Weights of a small mixture-of-experts language model, trained from scratch on English Wikipedia: 80 squared ReLU neurons an expert, a softmax router.
Below are experts of layer 7 (counted from 0) of a mixture-of-experts language model. Rows are named router (the router's row for the expert), down (a neuron's output weights, with its number) and show model dimensions 0-127. Each number is 500 + 25 x the weight over its row's rms, rounded and kept within 0 to 999. Numbers have three digits each.
Before each expert's rows: a language model's description of what the expert responds to. This comes from a sample of Wikipedia text that the model never trained on.

# expert 34
What it handles: Byte pieces of Thai, Arabic, Tamil, Chinese, Greek and Cyrillic text, often in parentheses or table cells, plus some state abbreviations.
router:490486480509504435533558521495479529501470483500490514510454464489518517513489490503550506445495510534498533500517535489531551513487474488502521484472502469530471548516472476509458502490487502492473490523443492519521503474544494540505476451544517493510485501488460478486557476425505509505482535520479497478515496521499497495458500499466454480523492482521511472513519485500528473525455
down3:503510498465535504465545509541470414466492489461545509527479480541511488569493481520547510483480484488524518465466475489530484501509480497489528513495573509449480468452545512493534501510536472481499457471497451505466510484473473528531500555493505503456482500528493472490509513514498527506483489475562496504527542511524453501467520491488506516503487501503454532463543501489487507481516
down4:540555528514489544515543456491541505494520479513503473503537531533467518501464497466501493483512508515512485489480516430524514499497482484544503524494502510522492492495494538523509497509460527503531513466518513445552462545486527536515476527481491514493510517492491511491445512490517455458501505460487463530518538502498512478528508476540511523457513499491529482522478460474529489514515
down5:493527504492534508451524515500530500544484475505476497520510517506491541532471514488518498462511516503500511501489518481531495563490496479506508527421500492492459475513524538480510499523517459469506513502521493472494483540485501521489503472498468521482484488473551467505455495524502488447478509488481526550500495501484529544480538452519510511489505484508544525498467486468461468540510
down6:502492491442552488521529458519470457457489497518527482503490533526488553569492494529543499471505480483528520483482464517496482475492486492486544511505551490507498490515527508498514511480478467467504493456510481524490487500502452504523477515502476481497461514509483482462494514496511504479471488504532477526505538491473486487476521509515477511483464475496484492487543480504512497536471
down7:505515483497486467471531507487529534498494465510515508523523475513482536485503472488538481494546511478504440463508499492487493507517497473442496483510510508533479495450499473516512484427518481513519461489484492521479498502500502530477522485503504497463515485539503491528508450441492499501504524514558505456518502529487485471516415501459482560511503525500484521488493492514511484527518
down8:512507464486511491540522496498514478501515480513521496487487479480506489505554492515498493520525492562532442479491491492482509498488470477517499509529544535524521453467513486513452513487476490570489522504473512489492524491489509492504443492534522471456482497551521558501488539468493482554497494468490466532533511519496555499497481512494488524531474476492496480491460487525536530500509
down9:473538533529543485501463499434475534512518523508452510541518541519492514520484497534529461468552532485513481490492501514526526523480496486501516505475497475508479508494496535540485507499488505476459534472471500522494487511507482548486521476456493518459498511497482470476469498494471469519508550524513477511507499498504512488491554507506498464484502505571524505511504512503502535482509
down10:525521504464516494500520485549486450478511504507552500492483504483508475513473509506507519520465476467501525485463511511521508511516479473502497516494525477493480478472537488529496504479510479468512487466489451466533508468463490516535432496478512490476478500497500503464464485502484522498500489481507529485487535542485500462477543529444548472495469485487450491462535491487530516504522
down11:529554488437515478485487496489491478479540454435534497513504528548481511523537549531505471506456467504502487484467540528469476506494485465537497466469488505493477458487459506485481559472486473518503521537489497487513485535509507496524456480488498485463507440483531484515497505500526485481494514501469484510506483546458539524526477430496482460500508501506493499502507510558476533474505
down12:531554487438513484482487498485493479480545454438535498511505527549490516516539554531502472506452466498501485488468541530467473513493482473531493461471488506492481459488458504478476559474486468513499525538494501487509483537506508497518457482482499487472507435485535495512498506494523485488494512499468482511504482540460539519524479425503486465493513501504492498490502513559477531472514
down13:522499497494500501492491483533470510489496525496526506536507550457499512477465514490462509541490530499485533476501563506500513528517490467520489513496489472502516479463510508503537489501505460488523519490504498443547507503430493500497462497508512454493543484485552502480482495532482511513506474480499516490487531558466488488471528561440551477507454488531498470471552521494504497522517
down14:506525518471518454472529491504497533471510504538491528518518529505464541522496470522505487471528506488519501515507494483478516528473504499498516529460488476502477499462525478545550485458542495493552477481483517510484526471508495483487480457503523494497521507519534466461435476476489525479489493512537462462490496488523518491502495531505492500521467498508502526519499501511501479484475
down15:508517526508525520501479532536532534534512484488478452516496485525489518490485485479514492516518515485505505424490543504523462506500506440492493513497526506517511541492476483541479504503495454525469536504485486467503475491525527475550473547528474467464507492480468462514456495481477486477492501484487494492517548538480432517468489495478489538487522525489503501496525491488545498530499
down16:482522553482506490494489485506501510465488461470493498490502480510438499534526492454547518483539545475492574508517508468502488489485504472513520504497483522511446525497514459530483533522479493482497538508501442497491467492560504482518516477491492471461489494501497444465495499497493540514529509512517538513515487533491531506487513534486504493483499535498498530524510525510514518477484
down17:502561548518501522504522450515528500516472488521505504528515551525435523500430485482513513478536495499543499492467512457476489480489489434525505513507530490502478494501491503508528526481508489533531489489521510470554483490454503520501425520495464527495460517501510514453461487473517473455470512497505478524533524511484480477488511457537505533486487491532532483493480468481506516497528
down18:503490483468528495524535479514499456463531532481538522546482531454533500513484522482485540554462492459496501501501529524512470506524492502526512492509507478520501485486516509485536462521487484504529499517488486444506502468443493522514476541507486492470509513493518511466501499520465524525526450488537523521510536520494445484511510505452545466526467489499465513464515495507509506491531
down19:481543526513535449486520519538521500519491488487471494520475501527478536528485517525530483491522542447495546477519517504518465491454481440513505536510506476461519514511500532543509498543499451514490563499541467484493485498514518453525503508528470468475492503507497473511437491506471491525474496487513518514515507516480455540470541548476514472506477535507466489536558514455507526507514
down20:483540484513509453491492495489494532484509501469524520486463506484536474520473497504509506498478465436511528516475524537508469468459487492452486460537481446485514488522521497556499517507495514488459524507523477507483495505521529489524512467504528512548479547471519488493477503513513497478475509509500486452508485497467457458469478485513500522430524518471514462533503559505491497469534
down21:516495493567509444516477482501535514533488554569539464493499536498513526495487485437501512487522464518515528496529493468452474498456496475495472498495522488478515488550512503548555518469515517509509525504511473512519531494464501497463517478464533479501471468537470496509476475514513490489505543482471525465469497481449476494528481510488528482470459500518486517479518521478531501491526
down22:531512464425496480449553540540464462475479499490492559512545521497526541486476453497487489449517547500495449497492506507501497486464483513478535505481506444532487482516506502508555457457521540522495489466516517507494501506486485487515503480484477495528490496548513476483496488532478509479502473537504522501489457514453480485518516480511495483480468461521515519486515515511456537492551
down23:508506504483551500551492475458533526541551561519476494511507543500507510485501503513499507526513507469513477463494491488514526495458490495536483519471488469493494479491515486551534522471509474481489517443497496495526505488481518522517474520485518484481496473512475489452430492528481481503478513516487515525480572511505519477520477527534509495490528468548524522435516478480547502532499
down24:525542509423483436447506499517470535473491494492547515507514515520475481500468476515507511463567517456501493505479524494527474494510518484516521535488507463519490506466491536512545496473518466494548461472535515504509526475474475508505510476471501512481536521524521469421483469459517535461503496494520502507513545529508495506514539535493526504489457514486483527523494494520501525476475
down25:511496496517546542493477520488476497511533439526509507506504503478487524515452517521493513482493554482522501531518516479463491488503489488480464469445552529508464505521524536505496539523488536507512520473506492468527494473472483511501459493488485499521516547498519552487506464491537561448502489492489526567535507519445527513480538480533505512522519514506534461486483523459518468476461
down26:500482532495501564477527477538482473510476474500500477503488477481502479501485481507538496515509502527540529492457508496475507523505503497527522496508531543484463516458507462503488565526516492496484428485473490550474501488551511509595478555491511515472481502476491495503492495483484512482431545468474517520490541561486506514498494479460499502470526506450544503498524508473485496520482
down27:532540506461543487498507503493503472478533470445514489525533541532479501500518529533489500505501497504497482468470515524503489516503497478540475488492459487512506472455483520526490559463492472494504556500496495495510500496513503523528467480492510489434499441510506494515478483501502487476471534521489500517507524538466551503532465444538488457502543507551509521463538499525461518490486
down28:521534512460527497502502493486485480481531499473522481498484489515461499493510517522491527492495478516504538514527547511475470514460487494524547497464535524429501526472469465473466524470509542504506511429461458519466476507511448492523453496512535468472476484506524501501546500488510534482485474538499540492488528487435549505489502521503486497492490486462503503492530505521512493525492
down29:521530521524501506504513513521506482458484490482502502544507530482521480515482490507483565502456484478510500488484541515523528518537508476504463524490531499499449456503523507518488508524514509480537488511513451471531510533505491528490467512522505475513501468473538494486488488543501520522493484487523510476536541509495497487477473502456536527519484468512469474492498500475552482502532
down30:486546491471559493494519469512459441471486531445519547515449495508517494572485503549542514501492520443474498485509499485513501511452510516548506515464504471565488475508534534523544476479512526501535482494510536535478496486452475500482536487516487530522500531517514496516490486475503514496511490474481514522534515498499437520517518526483541497495453490510514534468493494504514539498471
down31:536509507477524469525519460491498520470495521517499464484499533508520495505497475490492497470502493509530515510493487483481527483503489485489501530509506486485501504520480520544580513457491494515474475458543500494495498535507498482487479478476495459505479482542544504472523505496531494496452516509504479504533499499455529474526524503526495491501488523500514459508526500482505503521512
down32:503529508519500482515517530518505476487467533492495510504456505500536497545472480498510497467501450498489451507510500492489504536477511441517519512477501497506450492532474490510516482493516548489516503540503531478520506504504500489485519505508510538472468473470502480476511545509474464504538499529473521470467488505495486501486529540491478454505489496480520526473517520501503533513544
down33:490534494519497529459512477539519520473507507517498487500514487487467465487462517485485514507534534491502543513510494443466520484574488510509500464536490481504468480510519502482504515517494481482523484475508455482542499548501522522475514565514478468485501500504495529489469510551472546441515515476521489472502529507488491476505506555555502514473523509490543473503526493494453537514530
down34:546536520474498486488538493485537502482506494524530516490533519496469508494500479495488481462555514486488459553541510461510514495498525467493474511497520495529547514490528489513500548459523496467510495468502477498474500533492473526530521517481538489488511506508509511485455472479496476492465507507488498487505520537481552504519488519534504555477469506502516503513473536541541550487490
down35:505473477416529461449543488521492482481510516503535510494499499511475485526462490536520519500495510466530502539462485534515468499490506516536549522487533496515498503491508502467483518511525483502529498488441524540511512499503464493546478519498461540454472531508495474461469508472523521448463516486512523500500545526504488548519496514477505486505462497423469532506534487552511463492442
down36:538560473440497470439498491522478457465491522457558534545511528526520485526517473482498526482518525472482519518511499510503487517518483509537513529467549488503472479478506498494524431525516461486535496505527514494511544463467520518470519481460506510495510492540494472457505484515499510503520455520541539500529530491513460476492533489451518496504487495511499548499483501504500485446509
down37:496538467443524489462526523507512503468496505513522517528541515533474548519475475519513472476513511483493479473528509480497488497510488469456492495472526483533480515502530502547545499458502470503493474491514477485497555473504505537484483497497499498492494455518480487461496455497476486484475474535548452518500525541468515459496484487499468521505499495510479484480508487488497488561491

# expert 45
What it handles: Opening parentheses and quotation marks before titles, names or acronyms, plus LaTeX markers like ^{ and $, e.g. (HDP), "Mawlamyine.
router:514460506445496485489504523489510491492524461538494464485474525463458483486499477466508539472517516512493498520463483469524487503481543507497482490508524532471487556471478501493464515477490458501506496511475512567505531524521513519461501501519442508487536526476454469491532457482495493548511541505478530506517499491502513490477507519514502538509473517454473492452506465468496491514532
down0:515462498537462554501521484499522531506497525529484523523528544533508502508512497500500503463486506525479512482466499473517501484468512516507464505540497562519520501457483537492505492503496505502485521489519556489471525493497482522491497517506522503504485513461499489536519481554503464491525498451546547504477489515451498521489529521548495456501480510451507536462498432480511497513529
down1:504527462499500525480465541535525490504504512495498483508536527516523507493517468494506487530493479468485526552495493487487461464459511499482501538517496538478487521503461529507497537534511524498493487464517550462477463518515503502517522501519518528532505506487488461504515547508527490500468531518501485521505520520541508463446485488524473523499512474478497479476514502516496473511502
down2:524537480514508501506508522474498459489513502510514507514508500556509533515500510493505478509489514501525523508532510505454498539487472542491482518493492500515473497495523487455509511499480504530508499480492516479455439530501523505462512506490504470546528514507523527517523504455477563502515498498524483519525541521436517475486510542554500544495470480457511464500531473508488460500495
down3:459540521509502450493479516537499495480462504514489459490459472516470501513514473483522476529515496477498529502525458501465519500484527482449557471507518524487503500489464499487492508466471479459496524501478504548535491501505499519537489483520526463500519486490495518502550491558528501508524516481520459501489484441565536513499534489495451500476485525533481522479528521496499480515509
down4:484555502475482470499478472504485476511490510466469490494501510506445509527498498483528505493514509489519506484506486497453527517488507476450458480483486531487501526511479508497488497479522488510487407509448475445469491515492557490466469515518514495531497490522517495485496471513508470484530503532460476484503480501493488490462468501572551514430510495513471496467466470530485491504531
down5:510500505574485538506485492491509543532515542510492474462527490476499535492489496495502489513490497513477502473481544484461528534459471504524552516507512513501496512480529497512475520512480501515507525471524528517511477485526510509521488473496513497469515507455463522493531482501474510531522543481528533520521566501508532498505513555517548489519427505488488490501505450461480526452511
down6:483493555535497513497566459492541502475462515467478521503483494502553508510467514506533507455513530508527498502434479477504479499524509466512559549517547500491534520483465489455497504467519438499529500501477488524537495503485543496534528528543490509465468499507501511522484539512492506534548536489513496461545509500540525519524555462457513447512509483493454510470485526502475531501507
down7:452488465507513507497500498473462485507491481475515540529500484508508492528500525534512491517489523485472490484488507509448573522491488543489491462469478471477499513489498472502463455502530505524488481514518517479498531492487485549524499521471502488531489504469506518480506551475475504534526514502532499502528543513464517492484475511524499480524488496496508509488494464521539443497523
down8:488511545527489478499490476509525498493457500502479519475492541486519507493449506485533515472491498514548533471476483506504501558511492444490495536506525475471516531522474455534491518470477472502499529492499489503519519494523511468489508503498494509480474532461468505428513451494536478525507547492435497486523515460516523482497542445500506467501533545472478488466528482497486478514533
down9:548525495531523447459540498504480497488473499507514483502488501517461501569469502468497494512518515488495504503504486502488496490509518510526492497516531488558466475446480503517545490522440510516511531497494541475486503461515502521489517528452498490481469508498500474479501493498516550502450530466505486518490511509476461485489462528514462507515499451511526532557482497502504496510538
down10:525480523521503510521473505479466537509520562479474477469486529518466532516527491515489464536502513464531459464548451484491508487522503494489494499493454500464523480494486526495483496482506504496476490465514548482502494518502511512527471557510535515436532480438455487505528483504524474509488532487471540528481501473507501499523480495479498455475500528520470575528474508520477480507515
down11:517473531536487457497497484527472544473495524516502458487487476437489516488508496507496510483536498472519509503534515474460466524500488569521488511543475502523497517537511503515540514474475507501461484515478497503525507524526492524486509495492559471475474513434440486507487522504541502469507480517488506527496564499491477487493567528487508529465564486499522470501524467531487508526482
down12:483522513459483470511483499517476455488520487479526521532474494506452511524516471509523528494492499508492514481515475526521527516504514471499498529496534516443509497451548476499509489507507505520473524490462461500483527460501532490515486451431523412511516512473489515508499482497497491502529498473494511481501530495538522499559445494499503510498507523471472505528507469435514523488468
down13:504519490541495500512492481481542497476484484482504537512514528493529515499482517494513531475497497468499494520449512469522475503492488449507512535516545511489495514527469480496458483505498475507520485482491452488463518500501505498517476497541484532462463503499503473486548452444490503532502529527469489490535521482476463464533527463525518508524504525454478464465534471472514475540519
down14:492529482492532450483537519549508474442488525569515532515519503521509558549514481482519524504477491530489492536493456490505494508508534491494487511521518540486489483464503462490479486493518502498516478467499546497491489510462530531476538477493524497568475506501542500503469483470492474541482518480491454500527498541530512497486521447500529525501505469509517485508484505515506483494505
down15:515572451487486448418506541497523557495503498506515495516507527551478509486521508528504513481507481496501491506471467486447523536521502498467487488477540545525476537502504488491506523471530473506510508469489515492486522502487496502505468513526529515496495485561483498463527497492482564461539544530539516519534477519503507501488511524546508507515484535472501492506478508542535475495507
down16:478522481486474539508481489496477533484513526488531499483479482478516492515530484530513523516475488525491524494540487502457475516520482455473533486465533510455508490493519441473491487483572541463489487518489500499481467529528499490523501475501512475522498487509532479510495501477484516493523478544486558494495455534486502519494526496536491510482520460479538442481479508493472486496514
down17:508527519458485520519482498461518497502528482462500487519513490509464485452516483498501489525486534561527504462546539536521468502509494474492479552494493466441508492455523498493496490487498511551463535482476475448496524474521502450423483501465509485520489489485489469509524483487520439513510475517473461472513488489480527501498465509495487530476540455520442499488467453458515529501472
down18:478520494478541510490546505514486477500505523494461470495507536482499487526491474461502496509489505512480485483484507565469497501455499493444504490518509507528471536536478469541513474517525498438513496483495529513512435473505517495522490487463458501569474468504548509479526503476512514506495533495487507454468467515493523527495497494468433491503512519522532499522517503546526489504529
down19:471460518499525509504517520498480529487514511509505515507487506510497521514466526521489522496492485514502510517474513523527518523503482455506481497486519470580527503559511500543469469479507463512483547487543563495565539488471528499509516483521537558526464525490515507476457549493467483552494526500500457529518491516546510541501493499516529470519444510485506501503464515527460507492534
down20:529554518494526462493509503510526507520498502538518498494498522512503512518522501516503540471510494517508549494488509463534507529481543504487467523520500526473496524498486537574461503484521491500519501484515474503512514454499519488491494504482530546528486460525520468512452455490494490474479502497511510446519499450496488466443487493534498484466581526501441497438489510481524476510502
down21:505495487529486525506460484518500521522510526496493491497531532537502505481464499470512504526498517503484492530484485465510493492461442469481510553513514484524500488490509525503462472495486522525453527503516551513496518462499463537504478498527521513453496493417488518481558474504507508478534497520463527487511490525473509512524505487501509508470474491479469589484517524541486498506520
down22:539557569487508498509541463514503503467529511505480501485482552509485535510488511525500471505455454479535475449520460493508480538472504508490525554469532488479501530503480486531533480489501512526526506473458500500526513523481462511512504481497511519477527508487484461525483465527516478503534539491498468494509495480501503494515527488513506489520478496471477457495480433473502525502541
down23:508477517488516469522511510550474489538525526518511497515515497514501508504566471511482532509453476436486537488477479543471504488467534487494505465523510489494486491508535492523535501466556513483507488516495504492488517488527518500519501546491553499548468479497504515514499528443488501458472554495516536516509512486529490500543454443487478523524496478531550490482504499487538492500464
down24:502493484506498509507515513530482509466523511513463526468516530531464520514480513524495515502510447495481480537464477510506508522501453482487516496511523513515475502512481504514475463538532514496498520488515535534490492540461493518502523503494520551499470491484513461489482487458522477563478528502488452500510515492534485486574531516531478486524461516469511494471527476490498470483529
down25:503518505503470493499500496520496522537472524534492533517535491481507480494497530487489467485496495510508519507464484474452518539433499493469517523503503443457508519477470506503526472510534553457496516467481480523485551508459499547484491471474488514500521521510521486474513482486519495518555515519526469478530511504515502468529503501491475495496485542492529505510500521499476470466531
down26:488484541464466515494507501526496493487487499524488502545504523483489503503489524522511489488493468492513483482484444513516485511470506480514546515510510529516524502453555487505497468471486535521500505441469512511522539499489475502537487513548550499537501481464483542521500517504498547470497523478497497513501523541540513503551467520497522492504478523506484483498563464456512537471511
down27:461516481511492495513464500504505517470537496518512477501495477502525480468500484535497481559497456477520506506566492487458466483526509513507514464486545468490469498512527493515491498491517530488474538497513509567511463529500475487503500481487495457483489494493480521499514509467510528534488482491490537512482544545524542507522531509491438467535512501501494498505504509505481495492488
down28:465507517505534559500449499488465501519486526441502501488516503535480540495483483510498485537526498507505454483544500521514481540513496505501503518483481472501475502504516547472465517532512512501503458469513525533534505515484476491528476530528508506544512490480470549504534510492485489520477490499523488520523510470487504530468523534475464503498508501477458551443508484450519501505529
down29:492506540462549492523503496466503543497500519496474514508479529525505481528455484462519503479502490465478488487485506514512548501476500509547542543479546512522555481554518511532506513494458456511507481500514529485547513518487502490558506481472549520537508540473498504508498515475466494517544495498507485510491499519505495456521536500487544457508509551498520465485475490483503524489528
down30:515512504512525481490503487464466510500506485505510528486497496486514506528469500508504529500465515522533492487499524510486498490470482538521500472487526492496488515542480540527477545496499499528518490537481458538457475489531467496540469512499517513480543521517530520497521431474486519491485468487480520520512533494467509433500515512516525497522539503474485510493514495451487519498531
down31:521511519524487518525480526510559557477527542521438458493498527478537509500515511500482482542471508494496548488496504469527491496479466473469510491503527452511481500476491494550510457447520486528504512506516520485513469513517512541477497510504521497503496499468492516463499493524531489508474569504473507469520523494489522490478467492515492506496491506507510498492474481512471542524475
down32:488513502560465473515520482496475505511485512501505533509485511514495477555538498498523505513482518467467504518487473517426518469447533532497516476513499495542500482513497531439505449499502533457511486464526497539453455495482527522475526485455498537554458532524527523518516453535503481487504549457525511527462446505518515540541477465495460497463506502509556488520485477481536500489506
down33:490457502460477480563495526496531516526519501501461478521478520464455503489509500508487486505530518506505496496494483499518436481548517422491489509491474491483535517426469517466493511491516505538505485480527481450490511506501519493463511543512505499506456484473486486525462506508538486488445545494452481511552484492473520516522463499514500481508500475524482502452541471539494527549501
down34:482523534463520476475531504463491506464491510514505499500476545503513480490469555501501507505467534488520508497512476487490447572490519537482509505467530480525539495548483450558504517466491478504517474491495510521511523505507467502512500499475515497502472503453507463486521491492471526516513540540469553497522505491472540484492480503505510473480512476490487516475476432527468525531510

# expert 25
What it handles: Adjective endings and attributive words after articles, such as non-Jew(ish), pain(ful), jud(icial), American, new, public, and possessive 's.
router:474532538539455548522500514473509497507493519469523502502469502544526457519527534516547492507550505478515427502507520462508514503510539482512537499515503482475492489512545479490499466515487503496475518492477509495520506525498495480536501456499480509514521526485503491527499473513453569504500534466471542516503525513490528534511495514559526473486527518512508489513514553483479524507508
down0:518488513521502524509512517516511495513543484499503507504502499494475519492547493525508502484524530489514462469466574505481531531511511511479507536519467522505496473510493527535461452539492507510524507491494469498468494571501499492546476492487506495441526508544528507483546542531495539502534498531494468486508453480448506454502504461515495530537493488471483470505470549487452522493531
down1:510548496511475488529511501461481542462446503513538521494451499501505471530492492473515494442498535463509494542519490500491483456468485522489542531527511493471505494478504490503488485480513454501440512478519489563477494470490506529510503481482500480501492485540512510496514447469483467551485514457494496520484564494495506496533499486470530535479499512543502527507533464539504508518511
down2:484471478511470509499496505532513500548503520489493511538484541483524531513504509496517473452525512517472496509511476539519501543491501518549537515522485489489466512494487471473487484478462505510468557463490486530501503561472484507495483523530462509513509499499490513478500492504507548511491472490467509460488514486483497541531555491506494454550484507487480502493525483500497510501495
down3:485508465500509499475503524536477476490474475519495524514471511534539509516538467491558475532465474485486429492458551448463516549552482468500509490483500475481486459521504510497500487529519511482492468472504529490464487499481513487486510544506495519495479486477504482502503522492436518537490494486495491502494451523561531471484484484518490484487500468473476479491506477488505510519515
down4:495503502508487481511493498479540518494489496519516540505495566512515484525489504507459507496507527488472537493516489510509512509473467509515502540513465449473485516466521507455527532468545550492517473465486503479500461429498462462499463466468476499530530512546502502475498539505494483471511477514546560503511470479490487531532495511512529469497476535487524492515539496543544503499504
down5:544455493494512506494507522526515510497521502469479483546522542483493503526497494459483484497528543506511493463468517487501523534485476494508521475547481536476490514469480505496495500514513502490480477497521488495510532439497469468526471494517491503483518536497516494497520493517475473514490494483505514483530490460517501515513490514499484516570469555495468486461495471553554513530556
down6:468527486514490489551525527510465526545473493498476479498521534504490460482525467505496471465488481509531495514463507558523537518463534490471531480510458510495480509493501526508499501539467505536477534502478509491515546505507499473548526441545470545497482492487492496473493521481488539490514525491520493497457546514476503477542486498521514471491527509540506518486546534490452517521488
down7:511518495540533514494516494468499496513517519483516532494522484522479504501514440496511469489501488474508492463526479468485533491481501488495492521496521518508548489559477528494504516479474502473491497477549446529531514457507465479461481503487545518465495475497458474502508491518520472524505501480450485503479516516506496443521496466526508479504490492509476525502455454493491555506554
down8:489485546502493499509478457537515482468504508475475460525492520536502498483485453518520512463498491482507504515490553469472473535473501488475535492531474475462501556519487527492493486509490529507515477496510502487495525550518556473529492487499513502472503464468463505479468503492508502487493515501515512532456549522482496469530506514527494479510471509499479531531454499479539527551497
down9:529497513488499463542479515486550535539533498481485483497493504506468521503465474464538483541548509528529477540505528432461533467512493466468532481476508479478442476492489527509519485475539477503508509489447502475529449503519487537490465484494517501485482480481483501558512499543500512502481505514475495464505501487487494524471489532507461553499497449487492483483515499525510521463467
down10:492558463500504504504542514469535502496497464483493542523542516541477539482509485519467534460517517510497493493511495506459598504517492495501522565517505527485489470483467494497489460508520512492510466529500516511528550511476501473517444510558534482491490493495507509479505506531499502506498520494486481491512490500471486484537534470542491469505500499513489471476517494473488492462468
down11:489512548535473524527502519484516530517487494469514508502530475523509504486526528491521432525483488539504514491495553509485473505515493487490489487500522493512480521513526512484525491483478498528490526545501488495536461519468472452506488471514527527506496486476517485503478539506492494487476505490483463485477469516493521499510527536574490506513514514536524462533448544479498572526498
down12:513499547478442497514481512466508538476529493468492486535524567503542519494494498507461484483512512480485499473523490520478528498488527506520528567486537440512524483480532515475518465519520517503517455495442480507448467501517487502493460504524493509551481466539517507451493486504512486487530487483509493519468505541496475463536502523522495473501455513509513450501533477504469560517495
down13:506528518498484508489515497461463544494495478491510519481473496473530476498472490489464493506512505455467522524562518511479491517477447510522552522479499470480504472491503514493481518492489484494468500471518489538476502483513482518469503493496497491498519502517488491507515455465490514516493490482457533499512550478477498494535503464526537494539474502494463534498506460460495527491526
down14:485485524469483497513487508449509517523548533485522485545495510496472504517534531511506486514478521497490475492520506528445524526490497500506532496495492496476501481528527502467497526498492540527503507487485492528502507518469471525479513458494472479512561514517522547464486437572491517486505478490496493491496488505491472470518518478484498537499477517528501499513508503518480523488507
down15:538510514474471516489537535501509518520488523507513478456543469484486490466489474519504524503496497489525489492521523550489511504507443522477476477478545496506490477494515495469499525533546513538498529476515470519520451481513497518556512501456515468481515506519527499530522505542512477502516498496538533509530500504518498536487516506465512473491493498502570518490480539544493483485494
down16:521526535466467510525497517485493564502521548485507502550476529490510512508489529545496517510556508514506491475507532503532450506476464536528514513504503473511516478499458456449481488530487515497551528534481475506464468508480500490501456461508537493512496486519490456495502493521519548538512526509458502415527502513499534491493559535512513502525497481501487502444516513492492545488493
down17:492488514480480523506516492543545519504515502495507496520478539525540543521499495486529529514518503475501464476494517487464529582479486484545477557526483504524485474524533534509500512538514525473502465478499496530491522535486506462453524486515504515535516494492476516463496502478485511533496423445482516472539481461508538499536541510517486492523505489463495511511517497485510545530511
down18:508483527485504485522502537496532510564506504502517490522494488519450492488518492490496480527506540511525522489505521507479486531492480502505521525512509500503472481516511504490488479488480505513522490496478511513496529538481472476476473488465539498456442499512533511535484487516502513496477524512512525473533526497523480532463505503450499516504500494536491476482518522487495506524489
down19:468536526490496543516453474500491554515562538455525503529493505518470507495489468506481475523499495464514499501497501499492476488505513524568504539491510473521504486492489477524490485517505530489490511490499484464468528534479500523481461480515535475486500490497479511499549512546460529527496517491472485485513506500455516497489533520498508495465553542499463497506486551500491536525514
down20:508489546503469520521477504485465509493473555492523490524496524512541490506501500522502472508516493482454496511509526516487523488514554501547488492525535491541489501511538490501524465476494517497582495485495519493464491514492476542515494481527525492546467493504542503502517506509460513506550460510487525494506494541525490485519503524521517503485471493519546516510503488506492551517540
down21:512503501491510501504468523484466523520537539488496489508489483489533476470488471505468449478526515490494495452529460521486482491508462491520467489497512455532526501550506450479485509499479498506523519494501498444472502498518500492479503484509526501495513460486512499510494513499512478510471468505484452517483493537494516515507507517514476470482460477509456540492513490511491507503438
down22:469487459518484507495505503487506526488506508512500500521503519484480503479527500505532487503509505463491501527521539465509528499484539494536536493512484517460519503466520528521456484494510524502487503529540503492498510486495485551525533477472506461455530495538471471512528516503496537473519500485510489510495498441480535506480474503512493519530505508492492510502481514492493529541524
down23:491464509513506530520462500517539519519537551496522464557515550521489506485483494522496511505494515512456497498525500562446502506483487524539505493497489487499478519498493501494523472516500533528529496504456493501469499523456476504477497507486544497484510477476516518478501525505520480493508453504531524490510488502514485452554508520470500472524477518491498462514526457478506504507481
down24:503486524521484491510512484490513502529505470519492487535453507498518550493505483467535496525509534552472487489456517473540476563499470476492522537533461475519461493495499505497491516496445494503504521482449504493474508515514493501529518497460528545546492472516479535494473546499450547513531578507492509430491491497503546516474536466515509561504467486485513494491497502496504512541517
down25:504540536494482525499502485497488521523546531479502458528493499491456491487516497487494475477504500495495499492478502520508473515464490496493510486486500480509492523513502478497521486523537518550567516487488482452483517483502520518495532480559546492505493458492480490499510493489447535514507496516517494496516492501492461497573504521504493503487502518464469511513503497522499527523467
down26:531516543487474543493493478520555523552517529471507456519504481549445519487497499511516504481540556499512515463462481563514500496462463531490496506490500493502486459487511488476464490506539514513515536498516513503478517489516516487525480494462522464484467497500505491524481497543532469471475512536543468477557520488518508527523533487460502479523454504501568468497520495509498505515495
down27:537439552509478518468504485516497513507505565526491474522474495502472504491510514516534511519543524505443487472488499490503490509488500518508496498515507500516469505509495534479522457452506475530515512483468547500484497471520483517511513497510489475511524501521549541532523518538497483550489478475480498461502462513509529556518477511515489548500469491489539501513507451510528527498507
down28:500515527472506481488530504482468527496510469493499506484489495523456491517523490521572498496474495482522551496488462507498513506490505522511495475522525504526466496538538482473441538487514502500514489504510533515477528525517509512509495505485440541477509497502503508461484469497528549545495542517519468460498540524533446493477491500488539462452460467522442519456530505458507497527486
down29:510461477506487511514468508457507530492518528481517483550522471497475521473472484470501488516483525461488518485529501477459511451483489499520531519514479510470471497520540484471583520490497478468450489541448478471479487493509497507481523493521487486508498511504526517479506471523470486465491485485508494532491485518524483509490501484519528520480476525463512542493537510505487479525507
down30:483477489463490498502472555479505528501525496507535496499530521523504502494486479527484490543477530527516486518539496518489473548476471490505525536496481518503497488503526538481501464502523512483543478493522528510464483478523454490498460456493512553472498491522513515468516501564442489495513481494481530478462483491511460522505491516482546469525491504487484466508488499461486506520478
down31:512519448466482489492536522518466510503508530493507542540510523471502509489523495532512470506507516471503495505505488529481499497482502522471540514525472524487487455502490492485514471514485468464492524511502480537478468532516485518549455493527522520487528458540467504469523481494535526497525474495481500454482488469523519485508519514531498500522511503485464511455496512476503497489479
down32:485520544499502500492497486504487503511526507465521482546469493523450503519461526490524475486511532497463535500458526536486524453485494543481493490473481446463465480473526463480481562470529497524527531529511531522514466476513517519502530475447470459515486499522511501482476505529517497461484508514491528470509472494479481548501520492467513527504486510532542479516526543502500462476482
down33:456481495508461522517496510498486541505505497545528478505470506508508484501518452519528511500480526528518513540521507476502499548510494443506545554492481458501485510466544518479444494523461507504504483476472544535500485488513501492545499501445514482471510450494502497476501539509473494505466512446476474469484519503506554536523501475479499485476492500514493494527515506531456514524479
down34:492533530493529527494499469519467501470484467450475488487482477447520505496491471501519504524478530475474506530539523513435528522521471522506499514506510470517494523460516509498519527516529489486501495523501495507464469511510474523490517546553528495509518493494514519541528514458519509469476521481527504539504500498492503496481489500534488510499531516509502486509501485444513485499526